Below are experts of layer 3 (counted from 0) of a mixture-of-experts language model. Rows are named up (a neuron's input weights, with its number), down (a neuron's output weights, with its number) and show model dimensions 0-255. Each number is 128 + 32 x the weight over its row's rms, rounded and kept within 0 to 255.
Before each expert's rows: "comes before" lists some tokens at least twice as common just after its tokens as in all text. This comes from a sample of Wikipedia text that the model never trained on. Tokens count by the router's weight.

# expert 18
comes before: " of", " and", " in", ".", " to", " for"
up0 [128 120 164 139 190 115 150  91  96 125 113 127  64 158 115 157 121 122  48 150 175  81 155 131 152 116 132 154 126 130 109 167 102  79 109 163 126 174 160 113 128 140  55 130  94  92 110 114 147 149 122 168 159 151 133 113 125 121 169 104 129 104  85 137 145 150 171  46 122 132 114  92 135 116 174 105 121 166 164 130 150 159 161 189 166 107  92 183 162 144 127 131 154  90  95 125 135 141 131  92 156 159 171 191 148 108 198 209 120 149  78 184 116 114 112 146 166 200 157 133  94 128 121 143  95  98 156 127 164 111 164 135 113 153 160 127 107 186  92 129 111 129  95 151 150 120 146 136 133 145 151 120 103 105 136 186 142 208 109 160 165 112 114 163 101  87 161  79 123  88 115 144 126 145  87 175  94 193 110 100 139  36 140 187 142 124 140 136 120 113 111 100 142  57 133 121 111 138  31 107  79 127  79  91  82 159 148 187 138 118 169 108 167 136 152 112 157 152  92 147 132 116 151 143 113  96 107 112 165 138 115  88 110 122 130  80  48 130 134  61  65  99 116 108 158 100 118  79 167 156 102 166 130 107 122 105]
down0 [121 206  68 159 127 114  47 212 171 111 184 145 159 131 163  75 133 155 154 128 122 196 105 154 111 140 145 113 123 188 121 128 139 178 130  97 110 111 110 180 176 149 157 152 115 175  88 109 166 128 119 106 114 108 144 102 135 152 102 151 157 131 149 201 119 135  97 160 129 104 136 133 115 115  95 107 163 129  98 184 141 138 109  78 119 212 140 178 121 112 116 123  98  82 145 121 107 126 146 147  52 117 153  56 143 117 137  89  96 103 160  72  87 176 179  94  57  68  83 110 128  83 125 129 119 145  89 221  71 117 130 141 114  75 134 112 139 127 201 131 177 108 166 109 108 102  73 171  93 132 124  90 129 120 106 177  87  95 107  99 107 127 162 127 121 142 132 125 143 162  74  95 108 161 112 109 171  94 114 147 128 177 117 134  89 145 141 117  85 101 135 144 103 151 112 131 156 183 165 173 169 149 135 111 156 134 104 112 105 140 134 163  84 122 136 110 126 115 183 118 152 132 102 103 114 155 112  96 102 113  86 160 148 183 117 167 141 137 111 166 185  80 186 168 161 142 150 150  73 121 143  92 125  83 126  93]
up1 [ 87 123 166 152 149  76 144 120  58 128 116 106 151 178 119 128 119 199 117 150 118 178 157  95  72 124 122 113  87  91 103 157 130 105 121 182 177 168 150  83 107 187 123 145 138 142 129  76 148  70 148 207 128 120 155 146 126 140  93 165 118 145 108 107 136 189 161 110 204 106 122  58 105 141 122 154 133 122  45  99 178 131  90  97 146  84  85 176  94 131 123 113 139 129 159  91 131  75 148 108 157 171  85 106 114 139 127  94 116 101  96 123  67 136 162 130 161 113 140 131 154 112 195 173 116  85 100 173  91 141 100 188 108 137 118 161 113 111 144 144 168 145 194  45 131 158 127 111 123 133 130 132 110 108 130 116 118 160 144 122 135 138 139 118 219 111 134 111  35 165 198 134 105 123  95 128 148 109 121 182  97 102 102 139 157 126 167 197 129 138 117 102 106 186 149 113 136  94 140  91 111 153 137 129  89 137 140 169 118 145 176 138 106 146 133 202 176 116 195 103  71 108 137 139 125 142 111 109 115 139 185 113  98  90  79 136 136  96 153 135 110 127 108 155 103 141 124 123 122  46  86 134 184 155 121 131]
down1 [167 156  98 126 132 100 157  84 148 139 156 150 118 127 116 129 171  63 162 134 128  47  97 171 116 173 180 182 159 130 125 131 155  85 150  76  89  70  75 165 132  43 116 119  84 158 160  89 128 168  86  59 111 179  83 111 121 133 150 118 110  85  96 129 148  50  75 129  70 169 128 147 173 106 138 136 165 144 193 132 125  95 199 154 117 125 112  86 117 122 129 143  73 147 123 157 129 171  99 165 162  98 153 141 106 116  93 134 104 140 163  90 156 130 136 120  81  86 156 100  95 133  56 124 109 175 139  97 177 142 144 151 150 116 136  83 109 154 103 156  89 122  98 149 169 116  95 219 149 115  92 140 101 134 122 143 137 167  75 101 119 169 154 137  81  96  78 138 150  99 112 157 157 158 135 103 156 103 175  94 159 197 141 123  99 104  93  93 157 131  95 134 162 131 112 114 138 168 105 107  66 115 140 124 203 102 136  93 180  99 146 122 139 113 125 125  79 123 101 201 232 105 137 107 112 126 123 141 169 108  92 146 140 148 143 157 112 154 112 164 154 102 152 128 166 112 154  96 164 137 146 117 143 108 117 121]
up2 [ 90 102 129 118 131  60 122 152 113 102 141 130 132 159  85 141 117 154 106 155 163  75  74  98 150 145 147 122 136 131 121 186 153  91 184 166 135 143  83 133 118 144 166 126 152 105  65 184 126 125 176 172  77 158  98 114 143 128 130 102  76 122  69 164 139 156 136 163 106 114  99 159  92 117 134 125 104 179  58 168 170 135 159 104  96  89 151 152  99 120 101 112 108 113 144 164 119 134 140  68 123 111 120 187 116  99 202 141 120 139 152 183 145  89 160 127 109 164 200 121  80 129 140 146  45  60 101 125 116 147 110 143 170 156  84 204 126 120 123 140 128 157 151 101 121 113 131  59 117 137 113 130 122  79 105 123 104 167 107  99 127 198 134 156 119 104 154 114 100 123 127 134  99 127 120 222 161 147 125 148 119 157 176 120  91 152 148  96 153 114 155 144 128 189 160 147 121 128 180 160  94 151 100  86 104 109 145  83 113 166 136 204  57 112  40 116 122 155 169 167 110 127 129 125  66 127 138 132  99 157 167 114 143 132 149 156  62  85 119 112  87 108 115 122 146 140 241 132 158 145 119  82 132 130 134  93]
down2 [135 138 176 188 142 194  93  40 149 124 110 115 177 119 123 138 145  91 153 116 134 145 206 168  63  94  97 150 144 157 118  43 126 172 125 137 183 119 197  94 115 115 121 119 132 162 145  84 139 145  92 125 181 134 124 114 120 117  96 158 157 123 125  98  94 120 120  99 109 125 165 112 173 136 152  87 127  92 149 112  87 101 117 153 105 154 136 118 134  81 148 167 106 193 128 116  86 136 116 164 121 129 144 113 130 119  65  91 176 151 136 111  61 105 129 120 163  59  87 125 170 152 128 149 202 167 177 148 120 110 143 127 103 171 170 101 117 126 103 139 166 131 158 106 134 116 138 185 154 136 159  96 127 122 157 110 166 143 120 143 176  60 142  68 113 137 129 112  88  98 144 143 155 147 113  60  94 133 136  65 189 136 128 145 203 107 115 159 154  70 121 139 141  79 134  61 153 106  89 104 118 103 138 176  91 189  99 156 118  99 126 110 154 164 174 125 114 108 115  90 132 136  61 135 151 133 146  95 137  71 129 122  89  85 158 104 188 117 148 140 175 112 148 142 105 167  55  80  54 124 146 148 177 133 145 145]
up3 [157 158 131 138 201  72 142 155 104 121 158  48 118 111 132 154 101 135 143 146 104 151 130 137  95 130 142 114 126 170  97  79 131 103 139 138 124 144 170 136 112  76 161 135 148 171  92  76 128 118 117  84  48 114 138 102 152 133 109 166 144 109 132 128 111 117  78 134 130 163 100 140  67  90 136 134 135 136 134 152 104 151 162 182 107 106 128 127 175 150  37 132 118 129 116 149 134 152  90  57 198 133 137 164 134  75 121 129  85 119 152 199  93 152 125  89  86 122 151 141  93 130 102  48  88 141  93  91 164 141 180 125 173 155  97  82 105 164  80 123  96  81 159 144 102  86 127 207  90  94 169 171 152  82 137 176 143 133 136 135 158 126 138  86 152 115 146 100  93 158 147 115 139 146 145 119  98 106  91 166 149 179 134 153 158 112  82  72 131 160 141 129  35 206 149 164 118 152 159 119 100 104 150 232 151  76  83 114 133 110 122 104 100  98 142 134 158 121 165 111 136 101 149 116 137 103 124  77 142 115 201 128 191 147 125 125 138 180 123 130 134 157 182 158  92 140  64 116 135 123 141 114 149  89 133  97]
down3 [113  90  76 148  86 154  70 119 102 126 132 173 124 128 121 128 180  83 116 152 136 142 151  87 151 142 153 182 139 102 103 144 125  86  66 155  81 101  71 146 115 197 117 155 110 139 121 136 171 145 118 177 174 106 127 191 124 127  78  88  79 165 152 136 118 213 139  88 100  69 151 105 125 156 145 127  84 144 140  85  82  91 107 161 168 114 101  93 117 168 155 127 106 143 113 127  89 151 139 151 110 133 165 137 125 135 109 103 181 227 111  78 127  89 127 116 166 121  96 136 163 122 191 136  91  99 140 129 113  87 122 181  48  53 181 168 132 146 153 136  96 150  90  77 141 139 163 113  80 117 117 130 117 178 145  70 132 108 104 134 115 128 169 147  70 162  71  92 145  94 130 115 120  93 148 160 137 110 143 107 117 132 131 130 162 177 126 137  97 158  91 120 208  85 125 120 154 134 152 180 112 115 114  92 114 137 190 110  99 151 168 121 127 127 152 113 106 169  65  83 153 114 104 158 157 119 190 148 119 136 105 113 130 104 206 103 130 125  82 171 121 144 126  51 151 158 163 146 165  98 129 101  87 182 148 145]

# expert 30
comes before: " ", "\n", " 0", " 1", " 2", " 3"
up3 [141 154 128 158 126  68 140 134 148 118 164 139  94 139  87 117 132 121 131  85 126 136 115  98 108 103 151 115 134 121 152 143 157 123  88 137 121  67 125 108 156 134 170 151 123 139 178 132 144 173 121  56 136 125 210 118 142 142 104 134 163  95 149 116 157 138  89  96 113 178  93 164 129 149 166 138 103 143 110 111 161 162  89 168 153 141 153 183 187 137  70 142 147 156  61 106 109 113  57 148 114 145 115 139 166 119 213 106 100 149 133 120  83  95 118 138 122  93 148  67 116  55 115 169 138 152 176 105 158  88 172 159 136 173 114  37 169 120 173  98  89 148  88 105  82 164 136 113 131  92 194 102 106 141 112  89 191  86 141 170  92 136 116 168  90 153 124 101 159 115 143 149  74 146 133 113 114 147 170  75  85 165  83 100 100 105 157 107 185 114 186 112 111 133 118 102 176 124 106 121 118 185 144 133 159 141 181 104 110  69  89 137 124 114 102 156 123 115 136  78 145  38 116 106 145 132  89  82  98 103 103 127 200 119 124 116 184  96  94 124 109  93  42 151  90 162 113 156  91 159 124  87 113 149 106 116]
down3 [150 167 129 133 103 159  78 153 142 119  91 143 120 110 124 129  91 195 133 144 102 153 121 143 147 136 194 208 101 166 131 149 105 137 138 175 156 127 139 153  99 169 130  96  86 102 106 141 146 113 146  87 168 159 158 149 121 115 152 135 128 133  26  96 136 117 154 107 133 104 189 133 118  95 183 166 105 154  97 171 149 116 193  73  92 123 106 113 110  97 114  98 131 149 175 108 124 108 123  90  72 144 133  46 164 191  91 135 128 120 120 152 155  96 113 184 108 102 140  49 131 147 100  95 137 135 124 142  99  74  50  98 133 102 183 156 160  75 154 178 128 112 155 122 163  76  54 146 142 165 178 127 129 102 130  70 110 138 107 135 145  69 120 114 138 136  75 135 109 100  83 114 102 179 140 135 173 155 137 148 127 162 134 144 113 159  95 134 168 206 138 149  99  85 141 160 149 122 189  74  98  99  98 120 117 143 141 153 135 124 152 108 102 118 101 116 117 174 169  98 166 171 105  92 151 139 112 125  70 173  79  63  72 134 106 123  78 128  80 135 135  91 146 111 156  79 107 178 143 111 166 135  69 104 166 107]
up4 [200  94 157 202  37 163 115 137 134 187 127 127 119 140 110 182  97 162 131  54 119 115 121 139 159 138 166 119 160 124 123 140 124 119 165 101 156 138 140 166 157 120 182  78 164 171 167 154 112 127 167 105 125 128 152 111  75 138 186 124 146 167 137  81 176 155  79 102 148 128 138 166 123 132 156 121 150 160 151  97 177  81  99 112 151 104 129 121 101 158 142 123 153 157 135 150 161 124 105  88  71 164 140 136 145  97 163 129 165 125  93  29 173 110 137 156 124  86 112 102  73 182 151 138  96 141 106 113 108 158 109 145 128 106 132  94 121 140  82 122 163 136 118 126 130 151 118 128 152 159 120 129 123 145 161  88 136 138  66 168 152  70 136 159 168 157  97 166  89 104 134 226 140 129 128 152 126 170 121 138 151 138 121  91 153 152 118 105 165 124 129 105 127 103 177 146 124 139 148 138 194  98 100 142 129 145 118 126 118 111 108  88  73 137  97 147 130 135 122 158  69 100 110 143 111 185  70 255  94 124 119 124  80  83 113 100 182 138 140 162  97  87 109 122 129  92  65 112 101  47 157 153  73 144 158 111]
down4 [120 142 146  17 153 125 118 117 134  92 124  78 163 155 103  61 165 122 106 149 158 160  95 105  84  83 120 102  86 105 133 121 142 129  92 153 171 110 153 158  67 160  77 178  88 125  96 173 107 154  57 140 132 105  87 102 108 205 172 102 160 114 167 124 124 109 106 157 157 108 124 109 139  85 121 105  96 135  17 148  88 103 121 131 117 181 116  98 125 170 103 142  96 139  97 102 134 134 120 152 148 172 122 141 122 104 123 142 148 127 129 124 114 105 117 161 126  76  74 140 138 166 161 126 138 118  98 123 142 125 185 106 117 141 121 128 108 108 129 125 130 144 113  66 141 116 138 156 107 165 147 195 120 145  87 122 158 126 186 142 177 171 127 151 145 111  24 156 159 172 110  66 136 116 118  55 165 113 115 151  71 120 163 121 106 123 110 123  63 145 141 101 131 129 114 108 100 155 156 133 195 131 114 111 180 167 157 158 105 116 156 121 170 112 127 138 164 119 160  67  91 131  92 157 203 162 154 109 148  72 173 141 140 130 189 125 106 140 103 181 183 181 116 140 118 179 111 195 169 150  97  97 160 166 103 144]
up5 [ 88 146 118 132 145 152 125 147 127 142  73 126 134 198  86 139 103 127 118 145 132  75 126 146 148  98 129  67 129 152 135  73 121  92 134 159 169 120 102  91 143 164  85 183 116 131 107 100 124 127 106 114 102 135 104 179 120 140 124  83 154 113 215 141  93 196  88 169  71 102  91  44 111 131  74  96 128 146  83 150 141  87 128 147 127  93 142 145 104 110 149 115 130 114 109 130 140 171 172  53 167 109 172 129 108 113 141 160  67 123 120 131  65 133 107 117 188 148 132 111 120 138 126 100 106 175 159  70  94 167 113 114  86 159 154 164 150 142 155 156 196 137 146 121 109 134 193 115 121 120 194 159 149 173 109 205 141  83 148 133 127 115 141 108  87 199 127 206 152 108 159 176 138 146 164 129 184 122 126 116  80 140 127  89 117 147 142  54 117 138 194 138 113  91  63 103 133 155 161 147 147 124 146 129 154 114 115 107  47 210 144 122 101 142 153  68 175  70 119 160 163 156 112 124  71 169 114 108 125 138 172  84 138 143 122 145 150 142 146 113 119 144 158 111 158  98  69  92 141 168 104 152 134 122 157 120]
down5 [130 169 184 162 136  98 124 142 108 132  64 141 115  93 142 108 108 184 136 133 115 146 169  94  89 181  89 138  91 163 159 144 166  95 162 117 119 154 121 129 132 109 165  76  95  56 101 142  97 159 152 149 115 153 163 125 154 146 185 151  86 104  69 134 163 116 169  99 171 175 126 124 127 137 152 122 140 103 127 125  92 115 125 117 166 149 135  88  94 143 141 122  78 110 165  77 127 157 177 137  85 161  51 132 105 165 161  80 129 129  96  79 114 104 175 160 137  92  93 128 136  69 111 153 104  89 168 130 121 156 122 178 125  53  71 140 158 130 118  92 152  94 104 162 135  64  78 125 120 101 164 144 149 110  68 126 156 169 127 116 144  73 123 142  37  64  83 103 113 163 190 218 107  67 174  95 102  78 133 143 146 124 144 124 154  93 163 160 135 120 108 146 104 130 154 168 170 121 121 157  86 125 108 125 151 160 152  99 137 148 147 119  86 115 118 176 115 144 178 148 106  97 160 119 162 119 174  97 152  79  94 134  92  90 169 160 138  93 121 208 124  87 140 160 177  56 162 104 138 140 145 136 106  85 129 103]
up6 [164 126 151 173 102 123  73 151 139 172 125 133  85  61 154 114 143 149 132 173 156 119 136 134 202  50 164 106 145 123 120 119 160 166 162 157 110 112 190 154 130 156  93 148  92 138 172 102 154 115 143  78 124  98 119 137 158 142 155 147 176 125 150 131 129  45 135  63  89 149 118  96  64  42 169 155 124 131 138 158  98 112 136  88 106 150 170 114 121 179 130 122  58 117  67 139 113 107 121  83 111  93 115 116 121 143 163 127 145 195  97 158 101 132 174 120 118 119 115 163  94 205 165 139 114  99 155 109 153 106  98 155 156 150 114 125 183 118 110 123 102 118 118 172 138 113  81 108 130  72 143 104 128 167 113 115 125 119 120 153 147 123 134 128  42 130 216  90 126 122 171 205 131  95 128  78 116 104 109 195 166 135  82 119 183 108 187 144 162 139 159 133 103  93 102 168 130 162 149 140 105 118 100 145 111 129 142  95 152 112 144 126 119  96 134 163 113 126 149 178 151 115 115 162 108 120 130 150 177 119  88  59 112 167 142 143  96 131 157  65 154 132  47 103  84 149 182 101 174 115 171 117 107 179 182 101]
down6 [132 133 138 123  77  79 214 148 115 106 122 197 103 214 110 173 148  69 155 136 119 109 182 122  80 128 135  67 146 142  86 109 153 178  24 112 124 122 109  96 133 181 110  78  89 165  81 170 164 130 122 139 199 120 132 162 170 162 134  96  93 127 144 133  49 136 132 130 119 136 168 146 119 143 135 149 174 134 101  60 134 131  86 140 108 191 154 183 161 102  70 164 102 124 142 181 124  86 136 109 127 173 143 130 133 126 106 130 186 129 154  75 105 115 150 151 149 104  88 168 140 102 118  98 131 128  78 125 150  96 123 157 163 107 113 125 104 163 176 152 120 132 140  83 129 151 116 116 161 123 134 151 112  97 115 117  80  86  95 152  72 130 155  86 207 116 128 107 131 188 128 121 140 154 161 111  93 129 107 137 154 163 112 158 110 112 115  90 111 123 104 115 146 137 174 145 125 152 113 128 137 141  87 123 124 128 129 124 135 185  48 146 152 116 154 116 152 127 108  61 160 160 140 150 148  98 111 102 129 147 153 100 107 129 204  49 125 103 109 105 117  98 132 181 161 158  77  50  75 122 116 144 162 167  76  81]

# expert 5
comes before: " of", " and", " in", " to", ".", " for"
up0 [139 114 119 176 106  77  90 153  82  85 136 105 166 151 180  93 164 119 178 149  99  89  91 151 153 135 104  90 157 100 123 142  73 120 111 149 147 148  84  93 155 121 133 196 144  71 127 106 147 111  77  31 196 115  97 140  92 158 120 194 161 116 135 157 109 132 173 112 142 137 149  91 130 154 144 111 182 197 121  95 124 141 144 177  79 140 130  67  82 108 121 114 157 134 106 146 119  88  97 155  58 127 179 135 157  55 117 112 101 122 140 185 147 163 106 159 117 149 109 135 198  96  89 145 152 205 168 160 117  80 129 131 155 111 122 107 172 121 198 168 122  75 131 129 173  84  86 167  85 165 117  98 124 134 113 150 162 162 121 143 143 122 152  99 160 173 171 112 120 180  34 153 127 116  70  67 151 109 122 128 118 131 137  91 134  73 135 130 106 106 181 131 129 111  95 105  90 150 144 128 147 145  66 180 137 195 115  85 154 118 156 122 139 121 139 135 163 161 111 186 124  85 174 143 124 128 132 163 134 135 189 124 143  91 108 112 148  79 157 124 117 147 180 153 115 135 118 135 139 155 135 142  89 114  90 131]
down0 [ 64 134 120  72 130 182 156 150 177 174 126 108 144 112 165 138  63 191 119 131 125 163 162 120 106  94 138 159 146 146 151 131 136 126 135 117 124  97 151 153  77 106 104  58 157 183 142 106 141 185 143 149 175 133 129 124 140  77 138 110 123 147 125 144 102 102 123 139 124 144 139 112 131  91 159 133  56  70 154 128 183 134 142  83 159 137 133 187 123 139 146 133 143 104 133 134 125 138 140 161 132 148 139 115 108 156 145 155 161 132  92 157  45  72 129 134 120 110 147 102 110  82 153 141  98  72  78 167 155 146 121 147 152 120 154 107 127 113 106 139 149 213 126  83  93 128 103 103 176 118 127 181 136 134  76  58  99 112 113 126  60 168  92 144 115  97  90  59 164  77 134  81  92 104 175 168  97 122 110 159 158  96 132 147  65 136 159 130 160 159 106  86  95 158 165 217 124 174 115 175  94 117 196  35 125 111 123 198 130 149 133 111 164 175 139  78  62  89 121 139 138 139 119 139 100 160 148 108 158 124  91 188 122 172 123 120  95 130 126 125 116 142  56 127 125  78 142 173  98 152  96 104 163 172 124 117]
up1 [131 162 129 175 151 107 150 176  90 116  89 111  78 142 160 127 121 162 139  97 139  72 175 145 119 190 179 154 146 160  67 124 180 163  96 122 166 131 155  81 116 112  99 145 150 145 142 159 114 131 146 122 169 132 123 187 131 174 151 148 130 187 162 108 130 182 138 120 171  76 125 109  95 131 105 100 101 162 130 105 103 104 140  95 107 155 115  90 101 137 124 158 100 118 176  64 117 134 148 147 122  87 144 105 173 144 112 107 157  64 140 131 154 142 140 120 163 182 137 191 148  77 137 128 104  93 132 138 115 132 105  79 138  97 127 153 119 132 176 154 115 123  89  39 157 130 113 141  77 127  92  92 126  99 146 149 167  87 159 102 104 146 132 187 105 153 137 108 105 177 144 122 162  99 124 102 113  72 100 137 123 169 184 174  90  91  74  99 132  90  96 155 155 115 121 108 185 133 144 108 150  28 139 122 146 119 214  31 113 155 147  65 137 178  96 119 170  91  86 174  64 145 128 165 177 134 111  57 115 115 150 147 110 103  97  96 124 117 153  81  70  98 179  77 114 136 119 161 177 132  99 126 135 127 102 151]
down1 [ 77 116 134 140 152 145  76  91 170 129 161 166 176 150 128 180 102 133 114  84 151 109  55 179 200  54 164  93 125 106 148 137 173 135 157  94  85 130 112 176 184  60 110 102 175 152 109 144 156 130 144 115 125 118 104 101 131 188 148 101 128 133  84 109 117  82 136 133 140 126 160  98 153 177 132 152 168 110  83 136 146  95 140 190 170 166 126 161 130  61 137 164 112 146 189 133 154 126 146 119 140 172 120 159 101 119 121 138 126 184  93 149 126  63 212 112 149  91 158 151 122 161 124 137 132 133  99 132  99 116 135 151 148  97 150 144 120  97  86 134 158 133 136 149 125 145 147 106 125 119 135  87 128  58 131 114 143 149  57 184  63  61 123  78 155 147 124 141 165  95 124 120  95 113  79 118 156 176 127  93 132 135  98 149 103 119 103 122 135 109 133 155 153 165 193 120 103  92 101 110 129 210  76 114 108 116 109 141 143 170  94 118 131 101 132  95 119 184 124  92 136  77 119 121  60 126 112 127  78 133 153  89  92 155 117 200 156 142 117 162 148 173  93 181 114 156 123 123 115 147 206  82 164 102  61  69]
up2 [161 122 103 145 121 167  98 114 139 134 114  71 150 153 150 159  80  73 130  73 108 151 138 116 103 146 120 120 143  87  97 141 109 150 124 121 177 163 184 160 129 128 193 132 156 152 114 152 139 146 107 179 134 176 123 118 117 116 107 174 163 142 115 116 113 124 120 160 144  73 154 136  46 156  93 177 111 136 148 170 170  76 145 159 136 121 193 161 177 160  99 103  69 112 119 165  94 131  80 143 107 152 139 116  94 166 108 100  95  98 172 205 121  78 150  95 166 123 138 166 147 115 111 132 139 114 145 102 135  85 153 156 143 121 114  94 168 120 111 155 143 132 110 105 152 156 206 103 121 111 127 189  85 105  86 132  91 135  80 112 161  83 188 153  93 115 123  78 136 116  88 128 170 101 137 112  86 156 142 149 111 113 119 162  91 121 129 153 110  69 150 113 166 123 135 137 185 115 112 153 107 101 138 100 127 128 165 169 141 147  97 172  75 113  55 143 119 149 161 175 181  20 220 130 140 108 175 146 193 106 123 128 126  70 133 122 127 182 153 129  81 123 137  96  95 129 103 184  86 214 136 167 107  75 131 142]
down2 [126  80 115 118 155  96 142 152 130  90 104 180 141 139 160 139 121 148 122 179 179 133 114 150 133 122 126 128 166 134 150 114 142 125  94 134 104 112  63 110 114 125  81  85 138 131  81 108 113 169 191  87 152 111  98 107 179 152 129 120 158 165 115 148 159 143 137 148 124 157  87 159 214 112 103 144 127 122  84  59 117 155 148 106 142  97  63 109  87  94  98 103 132  96 187 144 176 158 139  66 126 105 104 124 167  98 153 163 120 133  47 100 119 151  69 129 134 175 115  67 159 115 130 113 118 185 121 147 121 156 139  99 160 131 153 141  85  86 133  58  40 151 172 134 159 111 105 169 133 146 156  81 134 156 175 121 154 140 184 132  94 151  67 101 205 162 131 168 148 146 167 128  73 183 146 170 171 104 104 155 152 125 184 113 157 157 110 117 158 174 123 133  76 130 127 159 120 179 177  86 116 145 125 132 110 121 130 105 109 100 150 131 202 163 134 159 116 134 106  91  64 154  74 109 122 152 104  81  97 103 118 129  87 143 111 123 149  93  85 207 191 147 111 118 163 103 100 128 174  89  93  99  78 145  82 122]
up3 [ 77 101 177 139 219 161 141  83  92 149 123 195 138 163 137 238 110 108 111 119 140 138 153 100 162 110 117 150 171 104 123 144 170  65 149  99  99  92 108 147 109 135 108 110  95 127 120 167 152 117 170 114 163 153 134 128 131  87 153 146 108  97 121 149 120  87 129 150 113 124 102 145  92 149 159 158 195 106 126 168  85 145 154 159 144 100  99  58  94 146 107 134  86 130 119  85 146 181 109 145 115  72 138  84 121 123 114 160 181 134 134 141 133 132 135 159 153  83 227 167  60  64 145  95 116 193 167 155 127 120 125 117 107 133 129 151 120 154 129 152 165  90 147 149  78 141  97  47  95 142 103  96 121 117  81 171 108 137  93  93 104 123 172 161 119 112 123 139  88 110 167 127  64 146 110  92 113 204 127 132 115  68 148 146 153  81  30 145  82 158 110 118 171 162 136  80  69  86 152 118 142 146 145 127  84 128  94 143 158 130 161 162 164  85 131 153 145 122 106 153 149 167 134 156  89 183 167  70  99 138 133  84 148 130 108 160  97 127 130 129  93 121 133 145 117  77 146 116 132 141 104 177 149 109 146 177]
down3 [ 68 158 193 101 142 191 113 163 114  87 129 168  97 100 100 107 119 132  71 143 199 114 133 148  84 117 185 140 129 123 129 105  65 141 123 104 161 176 139 132 111  78 165  51 122  61 155 137  98  77  94 126 166  90 157 138 162 160 134 130 146 106 142 148  99 148 139 138 100 107 106 140 126 175 181 157 115 131 172 120 112 145 123 137 102  90 155  92 145 130  84 104  93  99 153 106 132  38 110 196  91 139 106 111 170 132 119 110 163  57 153 124  97 121 135  87  90 166 140 126 188 125 120 158 122 189 120 155 142  88 165 101 128 117 135 173 113 106 125 186 151 141 129 125 142 101  42 117 161 102  72  99 147  92 176 132 196  98  66 119  91 137 132 173 117  68 137 152  88  90 143  61 105 111 132 137 111 129  70 149 107 158 131 149  65  90 176 166 137 198 148 166 179  96 116 121 146 157 112 137 123 106 127 142 106 153 129 131 147 109 124 173 170 127 116  92 162 144 129 116  50  99 156 120 145 126 140 211 134 150 121 140 142  98 165 122  96 120 124 109 172 207  92 132 103 152 144 144 141 167 136 148  74 161 119 127]